config.yaml
activation: "squared_relu"
n_head: 3
head_dim: 32
attn_scale: 0.177
init_std_o: 0.0164
init_std_up: 0.0655
optimizer: "muon_variant"
lr: 0.00235
lr_head: 0.0107
warmup_steps: 200
Below are experts of layer 3 (counted from 0) of a mixture-of-experts language model. Rows are named router (the router's row for the expert), up (a neuron's input weights, with its number), down (a neuron's output weights, with its number) and show model dimensions 0-95. Each number is 50 + 15 x the weight over its row's rms, rounded and kept within 0 to 99.
After each expert's rows: "gets" lists some tokens that make up at least twice as much of what it gets as of all text. This comes from a sample of Wikipedia text that the model never trained on. Tokens count by the router's weight.

# expert 72
router:42 61 56 34 23 51 57 63 31 33 63 36 28 27 35 66 71 60 55 58 35 35 71 48 38 22 39 30 57 34 42 53 36 43 75 48 70 36 69 79 38 76 71 53 51 20 74 51 41 27 50 35 54 48 73 42 52 36 41 60 57 74 35 45 61 54 62 44 51 49 65 72 69 36 54 70 39 22 42 72 68 61 57 57 72 78 51 40 47 66 46 49 28 46 37 57
up0:53 54 47 27 49 39 45 22 46 78 30 38 57 53 43 41 60 54 44 63 37 22 32 58 63 38 60 61 56 77 60 36 55 21 53 19 30 55 63 62 66 59 67 45 32 33 34 47 33 56 76 27 58 64 45 42 19 38 70 59 61 50 55 36 60 46 11 64 55 47 80 47 47 47 54 54 46 56 32 55 23 49 55 52 46 72 45 64 27 51 78 19 37 58 54 65
down0:29 67 52 57 67 20 92 52 44 52 75 65 56 79 49 52 49 36 49 32 49 17 30 60 72 63 34 66 52 46 58 55 35 18 22 23 46 68 46 43 47 63 30 51 37 46 42 36 60 60 60 39 72 56 51 39 49 28 61 57 67 54 75 48 42 28 53 42 65 55 66 59 55 68 51 60 52 73 41 55 27 40 53 47 45 53 43 40 47 54 49 27 76 20 32 66
up1:73 15 19 10 52 23 55 60 80 37 52 53 12 50 66 51 42 44 59 38 61 71 25 53 53 42 48 58 82 15 58 40 38 44 65 56 50 47 46 51 70 59 42 17 44 59 77 48 38 27 44 44 49 56 41 45 41 58 54 58 63 49 48 59 50 47 51 42 19 57 60 51 57 40 54 42 54 50 73 52 55 51 28 77 37 39 32 57 48 67 53 63 40 63 62 72
down1:50 54 41 24 41 65 47 57 64 51 48 31 61 31 85 47 86 39 31 36 37 44 64 54 35 70 25 61 45 48 58 22 37 39 73 31 32 52 68 55 35 54 67 42 69 38 70 52 49 29 53 43 41 59 72 44 66 65 37 43 45 88 53 20 64 48 72 34 60 21 23 39 57 53 52 50 43 48 54 42 57 41 74 60 60 37 40 38 42 86 46 48 33 48 45 48
gets: " No", ".S", " C", " c", " St", "St"

# expert 93
router:49 36 21 76 59 45 17 46 47 34 52 49 67 32 71 44 47 65 64 78 32 68 57 60 61 62 70 63 59 58 59 52 74 53 31 55 45 48 34 70 56 13 37 51 62 35 60 72 57 77 40 44 57 36 59 61 23 72 64 43 46 36 52 39 34 47 27 73 92 40 64 25 71 61 57 33 49 72 42 53 39 48 25 52 57 62 49 53 52 50 39 42 51 56 44 40
up0:63 60 55 52 30 60 37 33 44 32 46 52 18 56 70 56 48 26 34 11 52 66 21 52 59 58 41 48 53 71 62 49 52 59 48 66 45 35 51 35 76 17 43 50 55 40 58 51 44 43 31 65 56 27 60 59 60 22 60 38 31 52 60 73 35 55 35 34 45 33 43 37 71 47 75 45 44 53 40 50 67 48 80 40 75 70 49 54 64 60 65 57 45 68 10 69
down0:62 37 47 29 60 55 41 32 79 60 47 57 81 62 36 77 39 67 78 57 27 39 30 25 46 55 52 64 37 87 55 44 67 70 58 53 45 37 39 57 40 52 48 50 51 46 53 54 55 60 37 58 46 66 30 33 57 50 39 54 50 43 65 43 53 68 42 33 42 44 26 50 30 51 42 44 39 39 59 22 31 78 95 72 69 16 48 22 55 45 49 39 45 53 47 66
up1:70 63 47 51 62 51 42 55 39 77 44 51 68 72 44 63 78 43 46 53 37 59 68 44 63 38 19 62 72 48 63 37 54 48 24 55 62 25 52 40 51 62 44 39 34 43 22 51 40 53 46 66 37 44 62 59 78 51 16 63 58 31 61 29 71 61 48 40 40 51 60 59 75 58 34 65 60 44 25 29 53 66 26 42 62 33 59 27 55 22 53 62 84 54 59 80
down1:58 53 37 62 71 51 38 33 64 61 59 40 64 40 64 48 56 30 48 46 28 29 54 27 66 69 33 47 43 71 67 66 56 50 41 62 55 46 33 58 48 15 28 70 69 65 54 51 47 64 41 66 45 25 40 75 67 54 52 57 59 25 56 47 28 61 26 42 44 66 19 68 40 50 99 70 36 50 67 52 46 31 82 51 44 32 45 49 63 45 52 48 35 52 28 46
gets: "i", "o", "ie", "a", "y", "u"

# expert 50
router:49 60 52 47 68 63 40 52 70 77 70 75 55 60 54 46 34 32 12 35 68 47 26 42 57 41 57 60 35 70 49 43 65 63 62 40 36 69 59 16 71 71 52 57 70 37 36 55 59 56 66 35 32 38 72 58 53 34 46 61 52 32 43 58 38 51 20 37 55 60 32 64 50 64 09 69 51 80 57 55 40 45 46 47 67 41 53 38 49 34 19 57 39 41 58 29
up0:23 36 13 57 35 51 63 15 52 55 59 57 25 50 54 55 47 45 49 37 54 37 64 52 44 39 51 59 60 39 50 59 41 69 92 96 57 43 45 45 26 56 30 54 46 40 44 55 56 49 48 40 53 64 59 79 41 67 41 79 31 67 53 64 63 31 34 44 62 50 53 49 48 24 43 55 61 52 33 47 43 59 18 64 37 29 45 48 50 32 60 72 30 60 40 18
down0:60 75 47 52 33 67 34 61 67 64 62 39 57 37 39 65 40 48 60 56 59 34 47 61 14 51 27 34 74 62 46 64 65 52 62 31 41 47 56 31 48 41 44 24 54 78 44 57 57 50 55 50 62 45 59 45 67 56 51 35 36 10 00 33 45 61 50 74 40 20 56 56 62 46 32 72 74 22 30 46 61 54 62 61 52 58 73 25 60 60 56 54 42 49 56 54
up1:37 41 50 55 39 24 41 57 62 29 56 55 52 66 69 69 49 52 55 52 62 49 65 45 57 88 62 45 30 26 60 41 39 50 08 40 52 45 55 55 79 71 75 48 47 05 59 80 69 54 66 46 65 46 35 52 64 60 29 41 28 64 38 24 26 43 50 56 57 63 58 63 36 45 62 46 53 85 39 37 40 44 50 52 61 45 27 52 30 65 54 53 58 61 51 71
down1:46 69 76 51 50 28 17 52 36 48 51 71 28 59 38 41 66 43 48 79 83 66 54 63 50 76 49 36 65 51 41 48 49 44 73 59 62 13 48 47 38 49 67 45 60 36 34 60 23 58 66 40 72 55 40 48 53 42 71 65 40 55 44 67 50 54 91 53 13 45 35 54 59 49 55 48 69 36 46 46 31 49 55 39 44 49 34 64 47 16 51 58 76 41 35 59
gets: ".", ".\n\n", ",", "\".", ").", ".\""

# expert 96
router:55 64 60 36 56 49 76 53 40 80 67 42 70 30 57 46 70 46 31 32 60 65 29 53 39 36 73 63 35 78 44 32 61 59 39 55 18 63 35 51 39 76 50 53 46 43 55 25 45 63 67 59 65 45 58 56 30 37 38 64 83 34 64 39 63 57 32 37 75 68 41 73 25 52 51 32 75 64 37 71 44 61 36 45 51 54 39 29 49 29 37 59 39 32 57 31
up0:48 59 49 46 51 48 22 40 62 48 60 67 71 60 79 47 25 18 55 66 48 29 56 32 62 49 47 65 28 53 81 38 35 45 71 41 67 51 81 62 79 51 71 56 40 66 21 39 80 30 60 55 45 40 33 61 34 59 73 74 68 29 51 50 55 35 52 58 49 29 57 66 43 64 48 50 41 32 52 70 54 22 35 61 36 52 61 33 66 55 48 33 62 48 64 66
down0:62 39 56 47 37 62 57 54 78 27 31 39 50 43 40 80 55 68 35 67 42 76 52 44 28 55 54 43 29 36 42 53 58 67 39 31 32 43 29 36 72 51 43 58 69 46 78 52 48 74 21 61 60 49 47 22 46 55 39 24 44 53 56 34 45 66 54 41 81 75 46 46 66 45 28 65 44 63 33 23 73 40 66 55 43 54 62 83 65 28 60 47 27 46 39 55
up1:67 57 50 68 15 56 40 30 46 61 37 41 36 50 42 78 42 35 43 77 62 32 53 68 51 56 41 52 78 46 35 29 59 44 58 27 38 61 55 35 68 38 97 44 35 47 60 45 46 52 54 69 49 49 52 54 59 34 41 45 74 60 32 51 64 85 25 59 61 69 52 28 42 54 48 65 48 35 92 64 48 38 64 54 47 34 44 57 35 34 59 18 44 43 52 35
down1:43 40 11 65 67 20 66 55 47 42 46 73 74 58 57 20 46 72 63 57 71 34 71 48 75 63 66 73 32 66 46 69 34 61 23 45 42 64 69 36 58 37 36 34 52 34 58 51 49 51 59 39 47 36 31 50 42 34 52 43 34 64 59 50 44 46 81 58 46 67 35 70 85 34 45 40 52 61 13 46 60 55 60 34 56 49 57 30 41 48 27 39 47 54 59 61
gets: ".", ":", ").", "\".", ".\"", ";"

# expert 2
router:33 54 51 71 58 63 35 58 43 21 59 43 55 46 43 45 73 61 68 66 47 64 50 63 69 51 27 33 82 44 59 51 43 48 31 43 35 13 48 74 50 34 77 56 47 44 76 47 31 35 50 48 57 66 72 66 48 28 48 62 38 32 57 33 42 47 73 52 77 62 66 60 78 37 39 65 13 54 41 55 67 59 43 26 27 64 48 48 52 56 28 39 31 50 33 35
up0:35 58 67 34 45 62 45 39 74 78 67 37 59 33 67 59 37 56 46 51 67 84 56 49 64 41 60 65 50 34 52 47 61 93 63 68 68 62 49 55 15 63 45 39 54 24 36 26 55 34 30 32 55 51 45 40 44 57 49 41 40 58 53 34 67 62 58 60 24 61 41 55 22 46 43 45 57 48 48 21 64 52 39 70 19 43 82 25 41 49 37 63 35 42 54 64
down0:39 51 48 51 66 66 49 53 44 42 13 50 50 48 28 25 66 59 77 50 66 90 25 41 34 31 66 37 69 47 36 85 42 63 52 67 50 19 41 48 62 54 60 40 56 49 64 14 39 49 63 47 43 90 46 50 46 42 52 34 67 53 57 65 41 45 59 43 24 49 60 41 59 53 44 53 66 53 48 38 54 58 27 39 55 40 53 71 51 29 31 87 46 38 36 51
up1:53 46 78 40 56 56 32 24 65 28 73 30 44 60 42 48 44 49 28 49 18 67 47 46 34 55 62 60 61 47 49 42 33 83 41 73 52 33 29 57 74 42 75 61 76 56 25 43 50 38 27 40 50 38 54 42 40 59 46 53 47 61 47 47 55 61 34 53 55 58 51 68 06 71 64 40 47 47 54 50 52 58 21 12 65 71 33 45 35 65 71 51 66 37 62 50
down1:25 66 57 45 47 60 24 43 47 40 65 79 38 49 50 59 53 64 33 37 56 30 45 44 57 52 79 46 39 45 71 55 63 57 25 34 41 55 55 61 37 87 64 60 35 45 52 44 12 42 63 61 10 58 48 49 32 60 40 30 85 64 63 44 51 50 40 55 44 22 39 66 64 57 30 32 57 56 50 61 37 64 48 63 56 43 53 33 73 73 41 64 37 24 67 64
gets: " K", " G", " B", " Ch", " S", " I"

# expert 97
router:37 56 33 60 47 67 35 29 41 31 75 32 66 52 59 30 26 40 51 76 16 85 77 58 77 58 27 55 61 46 43 47 60 59 38 66 49 55 44 62 48 36 36 46 76 30 42 68 57 49 51 34 72 39 49 48 31 64 41 45 63 48 60 19 46 35 49 75 88 57 68 28 58 37 58 36 25 55 69 58 53 37 52 44 53 56 69 50 48 59 35 33 44 46 33 42
up0:48 46 63 51 65 66 59 51 34 52 37 37 10 31 63 65 72 33 46 17 61 25 42 76 48 39 39 47 30 51 58 48 62 46 63 59 53 63 51 52 70 52 45 49 71 39 38 80 67 27 47 40 51 63 61 42 20 74 49 57 42 37 39 32 21 40 45 54 91 56 36 73 56 53 44 41 68 38 65 33 44 53 76 58 53 37 43 36 56 59 56 45 40 87 48 62
down0:80 46 59 46 28 52 37 60 49 58 22 42 35 78 30 63 20 49 42 60 50 57 50 65 58 35 59 64 28 68 71 39 33 39 29 54 42 65 66 41 72 35 57 48 41 45 44 58 65 38 45 47 36 38 50 71 53 35 61 28 14 30 43 48 26 54 71 38 51 55 54 89 69 45 51 21 48 40 67 53 29 48 41 47 37 42 63 49 70 77 65 41 67 63 67 70
up1:31 30 52 55 36 50 47 74 44 35 43 31 26 57 58 50 56 70 67 44 56 48 65 65 69 58 43 31 50 73 59 51 47 41 53 51 72 48 32 46 47 54 83 31 25 65 38 55 58 30 51 40 21 40 43 40 45 51 56 74 35 61 43 24 62 60 38 70 23 47 22 70 43 56 64 28 58 43 37 68 91 67 35 53 33 61 38 54 47 61 57 50 17 40 57 78
down1:58 87 38 50 39 45 43 51 58 52 46 64 40 77 51 31 40 50 58 48 53 29 19 47 75 52 34 28 36 44 55 40 77 54 77 22 66 64 68 21 45 44 36 55 49 42 64 51 20 58 66 41 39 60 60 23 47 55 72 33 58 71 56 60 55 63 55 49 58 49 62 30 50 66 30 38 58 71 60 49 54 23 26 60 52 26 49 53 54 46 90 34 43 46 68 70
gets: "v", "z", "g", "k", "h", "t"

# expert 18
router:39 27 27 63 43 35 31 34 51 20 51 37 63 58 62 52 47 52 67 68 53 70 45 66 73 68 50 81 85 48 45 45 58 82 57 66 33 38 42 66 38 50 48 45 45 56 56 67 47 72 36 52 65 53 45 60 39 54 66 44 35 31 43 51 34 43 55 79 59 34 84 39 57 44 56 22 24 71 45 35 54 55 15 44 70 61 51 43 63 38 49 39 60 34 21 63
up0:52 15 66 52 54 38 57 62 59 49 74 65 61 45 50 56 49 51 54 35 61 49 47 31 64 33 57 68 62 60 46 43 49 54 43 37 69 53 49 33 30 53 52 66 52 48 56 40 43 36 36 81 67 35 60 69 43 58 66 69 28 49 65 56 12 45 73 70 49 54 20 43 50 25 43 54 56 43 49 45 61 46 31 30 81 36 07 62 69 74 83 33 47 75 48 58
down0:39 52 48 64 41 64 63 72 73 34 60 50 49 34 75 73 39 68 70 47 52 38 55 16 44 40 37 51 71 65 50 49 48 42 53 41 68 40 44 63 45 38 68 50 46 69 40 48 55 38 49 70 33 34 33 55 69 75 54 22 50 61 43 34 42 36 31 68 32 56 35 59 36 47 38 67 56 28 24 32 65 43 92 32 50 31 45 60 53 75 41 56 45 50 70 08
up1:46 37 90 55 52 37 49 54 43 24 38 26 36 44 61 46 27 33 17 46 57 57 44 67 17 24 57 53 54 38 26 54 64 66 40 45 44 27 31 57 53 49 67 63 67 45 50 39 54 46 42 58 42 57 78 63 83 66 67 50 63 61 37 27 50 51 34 45 44 49 65 50 58 88 38 64 38 60 33 52 28 61 52 52 76 46 46 50 41 58 46 22 20 51 60 29
down1:22 43 69 50 43 58 53 74 65 69 26 54 50 45 67 43 63 46 60 53 51 61 40 57 74 74 46 40 32 49 27 43 15 60 34 34 69 32 42 69 28 27 48 42 67 46 68 34 47 58 49 42 41 59 57 57 40 64 27 75 48 76 48 58 51 33 45 37 60 24 65 39 51 56 80 44 37 29 67 48 65 63 55 54 38 28 26 45 75 70 37 82 73 51 55 47
gets: "a", "i", "u", "o", "an", "ra"

# expert 99
router:50 56 62 72 66 57 59 59 68 79 69 47 31 64 51 35 32 62 22 37 21 25 43 45 63 43 61 52 56 50 37 55 20 31 44 77 65 62 34 36 46 22 70 13 41 32 48 66 55 48 59 33 60 39 73 40 51 38 23 68 56 56 58 59 65 32 54 39 21 62 40 80 60 32 47 37 65 60 49 55 47 45 50 62 33 30 46 57 63 37 62 25 52 54 65 54
up0:60 27 71 19 59 50 59 50 80 34 63 52 47 73 32 61 57 61 68 24 38 52 52 42 50 59 42 38 27 54 39 45 46 40 63 58 59 61 61 37 46 61 30 50 99 46 73 39 23 63 54 50 48 59 32 46 55 29 41 43 68 30 65 39 62 22 62 58 41 73 19 58 35 50 50 59 32 35 49 40 53 59 78 34 60 54 56 36 71 58 41 51 26 55 37 73
down0:57 34 52 48 26 62 48 63 80 20 73 53 64 47 37 42 66 42 67 27 59 42 78 68 45 70 59 45 67 51 48 39 58 44 48 40 22 35 27 43 48 29 51 37 73 33 71 47 47 17 80 74 50 48 38 29 75 59 52 61 59 41 22 45 37 71 63 61 30 60 53 62 25 75 60 54 54 76 28 26 47 50 65 45 42 50 58 52 42 58 36 49 58 50 54 34
up1:31 60 43 23 51 25 57 47 41 52 40 70 54 45 57 37 66 45 52 39 35 43 50 58 75 53 77 34 90 40 51 65 41 57 86 53 66 43 31 81 49 64 37 42 32 64 24 25 38 49 63 42 53 53 65 45 36 47 65 76 50 46 38 57 57 50 64 29 61 44 51 69 79 27 74 24 45 50 31 70 70 54 65 30 39 47 23 55 56 33 60 58 45 56 63 49
down1:44 61 27 55 31 42 43 53 46 56 52 64 65 40 16 48 64 18 45 39 32 51 71 38 74 52 56 65 52 67 46 57 33 39 49 75 78 74 41 30 58 45 33 44 47 41 44 53 69 28 89 54 60 57 32 75 43 43 50 88 57 66 43 57 64 52 46 32 37 49 61 72 37 33 42 50 58 32 56 33 51 84 64 47 56 45 29 20 48 40 40 28 55 61 60 64
gets: "ed", "ated", " used", " led", " said", " made"

# expert 46
router:51 58 62 75 36 51 45 54 68 25 65 37 49 59 27 65 75 50 63 26 58 63 66 60 70 56 33 47 32 53 60 62 41 43 66 42 21 23 49 70 43 74 68 46 47 24 66 40 52 48 47 33 44 58 73 54 55 48 44 58 36 56 45 50 37 56 58 63 55 42 65 71 81 63 62 91 38 59 28 23 53 65 43 37 60 81 42 46 50 71 17 45 55 61 45 29
up0:67 13 56 52 50 32 59 71 63 63 75 76 72 58 41 44 40 15 42 61 53 60 48 43 87 51 55 67 47 20 43 51 42 51 48 55 40 58 87 50 60 60 26 47 54 51 57 54 71 43 40 44 29 36 48 63 21 73 56 38 38 40 44 41 69 48 53 42 37 68 36 64 73 62 51 49 61 30 46 61 23 82 22 66 41 43 32 65 56 44 39 44 54 56 42 55
down0:57 69 49 56 58 72 54 43 58 58 21 37 61 53 40 47 37 81 52 48 68 11 30 65 67 50 41 52 44 34 79 68 51 46 55 58 52 45 41 57 39 23 48 62 56 35 59 38 36 51 45 84 57 79 68 53 64 56 60 28 72 61 36 16 26 52 41 53 54 24 41 43 59 45 62 32 44 40 61 26 71 55 37 70 58 68 31 20 41 42 29 51 70 38 53 54
up1:57 54 69 57 41 41 48 71 53 34 57 71 51 36 54 18 47 65 30 59 65 60 46 62 34 68 61 41 46 59 33 59 43 61 48 45 14 60 86 78 46 54 28 55 58 39 56 35 54 55 36 82 54 37 78 38 19 39 58 61 76 38 37 52 40 29 43 54 56 47 42 74 66 75 76 65 36 49 26 67 53 53 36 43 65 69 35 66 39 43 36 40 66 27 49 35
down1:52 63 51 32 76 77 78 54 45 34 42 74 60 52 40 37 43 45 43 62 70 34 37 60 64 64 41 66 33 29 40 47 67 73 37 38 63 55 35 70 61 39 51 52 29 77 32 54 40 20 55 30 27 59 49 52 56 55 55 61 40 49 87 36 32 74 48 52 66 31 49 37 44 35 35 19 43 59 31 53 41 52 28 57 26 55 47 58 35 41 64 50 77 80 42 43
gets: " R", " H", " W", " G", " L", " S"

# expert 67
router:52 46 55 63 81 40 75 69 75 64 65 62 29 79 63 54 24 63 33 45 24 18 26 80 70 34 49 57 67 67 52 30 63 52 47 31 63 29 60 46 44 20 59 68 44 71 34 35 67 57 63 46 45 56 40 43 64 23 35 40 40 40 42 57 39 74 23 41 48 52 54 37 46 36 43 60 67 52 48 33 72 41 49 76 33 55 65 43 51 45 62 50 41 42 45 56
up0:36 51 62 34 60 41 44 67 46 36 52 53 78 26 67 59 56 49 47 51 67 51 76 59 72 42 50 21 86 56 43 22 29 26 18 63 69 73 52 47 32 23 32 55 62 42 35 48 36 30 60 56 59 35 60 64 55 52 56 55 52 70 38 56 61 37 38 41 49 33 35 47 72 48 76 32 79 60 49 43 53 33 64 31 44 46 17 45 63 66 31 47 60 30 48 39
down0:52 56 25 52 53 43 29 70 55 48 48 56 29 47 44 41 55 52 45 47 49 79 42 59 45 43 47 49 26 64 29 62 56 32 51 79 24 28 69 37 59 69 45 63 26 35 56 58 36 65 84 65 47 81 57 37 50 10 57 51 41 40 66 62 36 46 56 56 29 49 60 82 82 44 43 77 38 49 50 62 59 50 24 46 50 69 61 37 86 46 52 48 42 38 33 52
up1:53 42 65 76 45 48 76 60 55 60 59 32 05 63 68 74 47 56 69 48 72 37 36 31 39 41 73 43 55 48 38 52 46 61 45 42 55 54 39 44 38 57 91 66 49 62 60 33 46 43 43 51 47 63 85 41 65 42 42 57 28 71 31 36 49 42 51 57 77 35 27 53 39 40 46 55 37 70 49 46 29 40 38 64 45 10 53 48 72 47 48 60 45 85 64 58
down1:58 49 55 46 50 26 53 59 47 53 63 36 34 45 52 67 33 45 56 53 61 60 48 43 57 75 56 70 75 47 54 55 27 38 20 29 64 50 56 78 57 60 54 65 46 54 54 92 64 53 58 47 60 71 55 11 32 43 64 42 42 48 73 61 49 18 28 23 51 46 69 62 29 55 70 54 41 34 38 53 36 71 58 19 40 40 55 14 42 44 37 64 34 54 32 59
gets: " was", " is", " are", " were", " has", " have"

# expert 56
router:45 68 63 63 75 46 51 57 68 43 54 61 31 72 61 53 39 39 33 42 70 27 32 54 77 55 74 54 43 67 37 48 56 45 69 19 34 56 75 31 59 65 43 41 80 45 28 51 60 51 66 79 53 45 41 40 65 27 36 59 44 54 31 68 51 61 26 36 57 52 24 60 55 62 28 79 46 78 37 23 48 39 35 33 73 28 51 44 39 34 46 61 50 51 52 34
up0:38 47 71 51 32 72 56 42 73 63 42 43 59 50 60 39 20 40 64 66 58 46 38 49 52 52 67 82 55 47 64 57 30 54 15 54 50 32 48 49 54 63 60 28 66 46 71 20 46 37 57 40 58 50 26 36 56 58 39 26 47 71 36 38 77 32 59 22 39 37 59 06 73 77 59 60 38 53 62 45 29 58 41 55 39 38 29 59 58 64 60 62 42 43 55 73
down0:69 48 53 50 42 45 48 63 18 37 80 55 55 38 46 66 74 54 56 50 60 51 32 47 64 39 43 30 46 60 32 43 65 65 69 55 41 71 51 50 69 59 39 58 37 48 40 47 48 52 53 56 51 57 45 39 41 23 61 50 75 22 78 30 28 49 51 62 42 65 42 66 20 54 36 41 87 32 61 73 57 64 67 31 45 59 67 32 43 20 50 23 62 66 54 12
up1:69 35 24 43 46 52 48 43 53 61 29 43 27 87 71 55 30 46 59 63 45 38 58 73 59 71 43 53 71 71 60 59 40 43 51 37 61 23 26 73 59 35 45 50 65 54 41 34 46 65 51 39 33 60 22 10 35 52 56 60 48 80 73 58 45 43 43 42 33 63 54 69 56 63 50 46 51 45 59 40 38 73 42 43 30 14 53 61 56 51 64 46 56 46 71 84
down1:39 48 41 52 65 42 34 58 29 40 30 50 23 62 60 60 41 39 55 48 63 71 68 72 65 61 35 35 43 64 45 27 72 51 55 23 42 42 67 64 49 54 53 60 36 51 39 48 72 36 46 56 70 31 27 54 64 52 38 52 21 17 48 19 68 78 50 74 64 48 61 44 40 12 82 61 43 61 52 50 42 35 73 61 62 46 40 24 54 65 63 59 49 72 50 43
gets: ".\n\n", "==\n", ".", ".\n", "==\n\n", " |\n\n"

# expert 94
router:36 50 55 91 51 62 49 61 60 57 31 74 25 71 71 46 23 29 45 46 50 33 60 49 59 49 75 54 60 36 69 48 40 34 37 48 63 85 62 32 51 12 59 28 52 51 33 65 78 37 43 59 46 37 32 34 56 48 26 41 46 77 32 47 62 34 60 33 43 58 34 32 55 56 46 56 65 38 38 56 36 47 51 18 61 62 36 39 75 46 58 59 27 55 53 58
up0:54 53 62 59 40 70 91 51 37 18 37 45 19 41 38 60 60 48 64 44 69 43 62 46 54 82 38 82 41 44 52 44 29 32 43 35 56 47 75 37 60 57 55 24 81 38 22 56 28 50 58 66 59 56 31 21 33 60 54 43 64 63 45 29 55 53 43 45 30 38 45 65 77 42 59 80 44 25 65 53 62 47 47 38 59 42 57 42 67 56 38 34 67 50 53 48
down0:47 28 69 50 44 57 44 04 79 53 42 45 49 40 55 61 56 21 43 41 79 52 42 52 60 66 78 63 47 32 40 52 86 51 43 49 51 63 63 30 67 62 76 51 46 46 30 29 53 46 40 75 45 47 62 40 47 35 76 45 43 54 74 68 45 72 48 35 57 43 30 57 36 58 63 46 52 76 26 75 43 41 38 59 61 52 36 38 22 48 21 57 34 37 52 64
up1:48 44 46 57 60 67 61 46 54 33 16 57 46 47 45 44 55 23 27 67 62 55 37 48 36 52 28 69 68 36 25 46 57 51 40 63 63 40 53 39 40 27 37 37 35 61 26 68 68 62 47 31 50 85 50 50 48 34 73 54 79 60 57 63 60 55 64 70 24 45 38 34 32 42 51 44 58 22 75 36 20 26 55 76 33 57 49 51 46 53 44 60 84 31 38 60
down1:44 65 52 62 49 64 51 37 56 22 33 51 47 44 49 36 27 47 66 48 59 50 39 53 38 74 47 68 26 42 71 28 32 54 67 85 23 29 42 40 22 42 44 66 42 50 70 36 40 56 72 41 47 57 72 69 43 35 68 41 54 37 76 37 59 56 96 67 54 29 61 58 47 62 64 23 48 46 53 51 43 32 76 46 61 68 41 50 24 53 48 46 21 55 52 38
gets: " served", " played", " career", " was", " also", " his"

# expert 108
router:53 39 37 83 53 53 34 43 32 34 64 36 59 29 44 48 38 41 65 73 16 76 55 34 81 67 41 54 60 59 72 45 69 63 21 73 41 30 57 78 63 42 32 51 33 45 32 57 39 70 38 64 52 50 56 62 60 37 69 55 69 38 54 62 44 54 28 73 53 55 72 30 51 35 59 44 56 63 45 59 29 60 37 13 51 52 50 49 44 55 35 25 30 41 39 56
up0:50 30 39 76 62 35 63 50 57 53 16 66 48 60 63 68 45 45 20 68 56 61 45 61 51 58 44 26 64 45 72 30 47 36 58 66 19 61 36 51 36 59 56 52 48 55 77 28 41 54 45 58 27 58 67 37 14 56 87 72 37 54 72 19 31 51 50 39 50 45 58 65 65 62 68 73 67 45 42 29 55 45 36 57 38 40 59 54 52 58 30 56 70 51 58 25
down0:45 38 79 50 46 73 45 43 34 71 43 41 43 28 44 31 44 33 58 45 59 32 42 59 56 61 22 35 34 50 50 55 47 42 65 47 43 46 79 43 35 46 39 47 39 40 55 42 15 89 71 35 69 58 71 62 30 71 59 44 28 82 61 36 63 47 54 48 75 65 50 82 07 66 53 67 48 47 39 65 54 36 47 59 52 42 38 40 60 27 51 57 43 38 66 48
up1:26 29 46 49 60 79 39 41 45 74 64 61 69 49 37 65 57 43 59 59 30 55 57 87 45 33 49 73 50 43 54 30 75 38 48 37 44 80 45 49 58 52 34 30 59 69 56 35 32 76 34 31 70 65 61 63 36 53 63 69 61 21 58 55 56 18 43 56 29 29 64 76 52 55 26 67 47 51 58 35 69 45 42 71 45 52 52 63 62 43 62 51 39 58 61 22
down1:51 55 76 47 31 48 51 63 59 28 58 44 81 64 56 60 27 49 60 48 27 44 66 34 61 42 65 67 65 43 44 46 58 39 60 41 57 35 54 57 60 87 63 18 59 62 15 36 24 64 38 52 68 63 51 58 38 47 51 46 59 50 34 20 43 63 65 63 37 36 36 60 39 54 76 53 82 29 28 57 51 31 48 73 49 55 25 19 31 56 58 50 34 38 62 51
gets: "z", "j", "n", "h", "l", "r"

# expert 68
router:35 47 51 45 45 58 59 53 26 54 69 73 76 30 57 38 46 45 63 72 60 56 27 39 33 56 37 44 43 49 61 50 62 38 52 32 39 62 70 33 45 34 55 56 48 57 43 43 59 40 20 94 34 59 52 48 25 55 72 46 58 25 61 37 65 39 60 70 65 33 37 35 12 35 63 40 60 27 65 59 73 53 41 51 29 72 68 37 58 47 72 28 54 35 78 57
up0:27 61 64 54 54 19 49 74 45 43 76 48 40 65 34 37 45 39 58 70 67 37 64 40 69 66 55 60 19 44 37 45 23 60 56 24 46 53 39 38 67 40 44 23 56 47 60 43 63 43 73 50 51 39 32 31 68 27 60 44 64 51 89 39 59 36 55 57 78 56 51 18 80 55 64 46 37 55 40 51 52 56 58 38 88 53 60 52 65 37 31 53 39 64 59 37
down0:25 44 57 45 62 55 50 36 41 69 39 35 53 16 68 50 44 61 76 56 37 48 30 68 62 59 50 37 86 29 68 47 52 45 68 46 72 50 55 71 29 71 44 71 31 61 50 99 40 42 41 71 63 44 42 47 39 55 55 19 68 55 60 48 38 39 31 31 44 46 22 70 43 62 38 37 72 49 44 46 44 38 36 38 49 52 32 61 37 67 45 63 62 50 28 40
up1:43 48 59 66 66 79 61 83 40 29 39 47 16 41 67 31 40 44 43 75 44 32 63 27 51 54 45 66 39 75 59 51 46 44 21 45 52 44 33 16 76 33 65 66 69 46 49 64 52 54 62 61 32 49 32 43 44 54 40 52 64 41 49 56 39 56 32 75 50 31 68 87 53 77 40 85 57 39 40 37 55 60 64 39 30 47 45 41 65 50 51 46 60 51 69 39
down1:60 58 40 51 60 74 15 26 29 39 49 37 60 46 36 51 45 37 48 34 34 72 63 53 78 45 50 56 44 18 60 37 63 59 39 52 52 64 53 42 68 37 57 38 16 42 49 43 48 41 51 23 66 36 57 67 40 67 51 32 79 70 53 53 44 66 67 58 46 32 49 39 96 29 55 48 48 31 44 75 37 67 37 37 52 74 61 51 55 74 32 69 62 38 34 49
gets: ",", ":", "):", " /", ".,", "),"